Experts of a small language model: 27.7M parameters, 349M tokens.
Below are experts of layer 9 (counted from 0) of a mixture-of-experts language model. Rows are named router (the router's row for the expert) and show model dimensions 0-191. Each number is 128 + 32 x the weight over its row's rms, rounded and kept within 0 to 255. Numbers have three digits each.
After each expert's rows: a language model's description of what the expert responds to. This comes from a sample of Wikipedia text that the model never trained on.

# expert 8
router:139135159143111135083091161160165159164149078140140109098077160135094074091136129119162076148166135115116145069156124117104187170163161096180145156114093151090146107174124079147108081101095179080103102125151103133102182082131088139136103158073136098078129105146147155162114105105077157069115135150131078160090127165113065127151088125157117176103142153091090135093123136116099160100142157147113078155142149118134092146162217083112161147085087103194134140097146124155089159071090088121170128175072140088168102100107112159120155100110182086145137098107119201079156127139110073078
Single first letters of words after an adjective or the, often in proper names, such as Continental C-ongress, Indian O-cean, Premier D-ivision.

# expert 2
router:206184143130112181123092171149150152124154125167163092117096162104105080106161180070192154154137142122161161144140118102102145147157116098164135147114099175128131088164070101121140107103110156074109114168139112171063146110107111148149111150118190146098164104125125139209113089094104138099122136165075113118136113136065111086150080127169123142100128141108126105084105154127115190129125138140086098141137144089138099129169212108113124142114120121182137186103179097140099167115094097072178152160065145070154110125069102140113104089087121116193161074093113154063122161125055108130
Middle pieces of common verbs and words after a short prefix piece, such as ret-ri-eve, cont-act-ed, ch-o-ose, plus not and well.

# expert 18
router:151170138126125146085082133134179162155152130195174124095087180124110126089125168116167105148145157094120157085162127093104187144122158127148111144084107181117152135150113127114125100076102166075102103186145130135067139075092085147148063166095160089121194115129151143159111088101111154080094117125128112161090076167127106078166087125147118169087128173113130083119094120087090155080129152144075107134089158115132081145148202106122135121075066103173164135128144140166098172089123085074167162135099170067137091096113089161117165087135145105170161075115106118100135164126080073096
Word endings and pieces in German or other non-English titles, such as d-er, d-as, d-ie, plus commas and digits in tables.

# expert 0
router:172151146124113163063086165152170153163161104170121107091084155115086078082137160128182127137095151106101155118152150091084187174133145116179130142128096207115174129155078106150114113092075160105115109161146110120083172103097099146155103156116131124120162116128154161145114106104119145116084164166128100173110066139124105063146078130148121166119162155102104105086096106089079174099104154157103097151115138110134101157150181090099119172064124109222145122115165102165110149081100098077147157154066140082170109090105105128097129107103188113186173118126112159088143137152067076094
The space or first digit that starts a number, mostly years and counts after colons in infobox fields, such as Built: 1938, Established: 2001.

# expert 11
router:166133162103073127107143154168187158149169074154122085117098166111099098080150139104100111138112133081070152116155096116107178148149158109165141161101074144131136089182098123150118092062088126115098124164176119120093138094111097158106090122110160113112161071173174158161112110066116119104136112156105084159103127186128108095166085085178060130102159187116097113093100170097090134109118141139126107133051161108135113134177128096112133161094101067166170119101158132137103116091090079067168156127089151105125098100104103148100105090145114107175168095125127149131108163143015095083
Prepositions and particles following verbs or participles, such as in, to, on, from, with, into, through, plus the piece ag in m-ag-azine.

# expert 15
router:168134111080123144086103162140167176174166117165151102107080134110098123140131181080150101121116160112096156125174084117130145168124169095145185185062098187109126102159098118156118093107080153079119111169162100152123132078092073162151102160116147090119159086143136182170090102117101149127094137148129109156078071141105109084127106073160123180114162170115110128078086122095116179085104141174116071152095131114133138152153186091107121145117080114131162177151147110147085162112072036116149168147068135123115096064096111150111164101130140096140144101115072139074163185137078119117
Pieces completing common words after an initial consonant, such as l-an-terns, gu-ile, p-ick-ing, b-illion, Bl-ack, plus words like song, part, After.

# expert 6
router:146173130133101180095086180171167164136152122206172144122083129106101100139133159140147098165141176086109135089142106081149176165144151088186169139103091200107177122158107117165157090102081181081096107155164127135072147108093103146154102144122177147105151073171111125185132120123138124066086111151147075153113120157091132120141118103148109165122139133134109109110117133092127171119136158144095078167104172069122067150133208095134171149090085108178139140086143070168081152101094099090192135126086159101101145113117106136108169098122177102125181087140101125131158181168097132089
Subject pronouns opening a clause, such as he, she, they, it, who, which, plus he pieces after hyphens in words like three-headed.

# expert 13
router:163143149109136175106105165167161145161148124162143125093126165112082095094143162095136096152156192093105124105135131100108192166130173102167136136098117176120168121196093100139121123067099115109092119170179081153094175115088101133128090134121141108094204106124146182134112106117096169095089130139157114191098111199128099086132104136163104178131137174086114134087100172099085163115101154149113106141139168088107084144135180095094125119092080078169160202128143114132099176132122125101143164140071144078190117110088089151104173110129189075155165118135122150117177145127044089104
Month names and year digits in dates, the conjunction and, and middle pieces such as ind-ust-rial and admin-ist-rative.

# expert 12
router:167152093133137151099109149134145164166158075154109134077075165133108075095142157062143128122124146083101161092128120089088182154093121130157172143086113187113146104135110093109100109089063135046095099144144104125134125105113117127123069154089168155100175109130142125178085128083093175076065169154094095162104119137126151099134116104131124158086157188122099083099077155120124132072101152166106090130103167113144102151133166098110159171090103095098174167099109106148068146092094078077169131112082135099153073087079096138110168091119138068139138108083092142092114148108050094118
The -ed ending and past participles completing verbs in narration, such as rul-ed, announ-ced, challeng-ed, and whole words like used, made, released.

# expert 1
router:189120164174098172109101128167157128156172086141138097072115153125109101087123143119146101166142149127090136120215099100115150124116140107187170153103087199084148085172122091133159106077072138097083114122165084152097146142143130169185097137090149111092169065112176170177108139122131173070116175148117114142086111140134142130119128111150108148123143141120140051120119142109124188092150142182113090147097157104152089126204184070132161181100094115183130150119134159144106153122125086086175180149089142109142098108132109179087141122156185142161142065126108149097139174156072098103
Short consonant or vowel-consonant pieces inside proper names and rare words, such as jav-el-in, Cinc-inn-ati, Lin-f-ield, Llewely-n.

# expert 16
router:182156156092104130111129119126196136143166101164135108082057151113079096083123120097109081169105170119129150091185101094143190156182177099134125139125110118094184134139106121142097118115088131083076098157159087130057128097092129144119072169126164144107183091137133127210105096109061115107087129154112106121083118124123094108103082143135114136096148169111101101101082159074110165102112172167098112140122125093125111108158198074114125112081108130187151146106135090134097103102113059083207184144058167101155085107119120165113149136130173111138163087109104143102121149134076099112
Short vowel-consonant pieces inside proper names and European words, often in sports tables, such as Cz-ec-h, Vel-oc-io, Soc-or-ro, Fran.

# expert 9
router:155153132137106150077096166138175159149166109173139118075081152129104090093138161111176115131134137079112139103162116073100184166147155113196131151113095166110152130150097098132127108064091131105126101187133093123068155088070087121123090145113150109113188102138153174160128104095115175113090133147133100175103081158123110075147079122173107141135125163121090096089112111107094156085098134169094097130097180094133107136156216085111136146076108095192149139126146124165074175078106105089151155143073174094164099082122095121113160086106183107187176092142124146085163149142097081105
The first digit of years after a space or parenthesis, as in (1887, and capitals or non-Latin characters opening names, such as Š, R, H.

# expert 10
router:166161159147081153070108125146136158153173117195143131073080138163093081104131131103147095156133124087136149089175126078129169140127148098185118128086100189105153080145118130126142114077084142097080099153158115110070158113095099139135089150079159106106196105145173141175123120108083138048110131142124074184101141170087099079128093109155134165096109166118124123095091110096117165055136137140100099143105143114114108143158178076104166120083104102177148143102160138135092103073114122075166169175114148085151081096091066129087152126154158107158155095112113123122175162117081080066
Letter pieces inside transliterated Asian and Slavic names, such as Kagos-h-ima, Li Hongz-h-i, and digits and pipes in sports tables.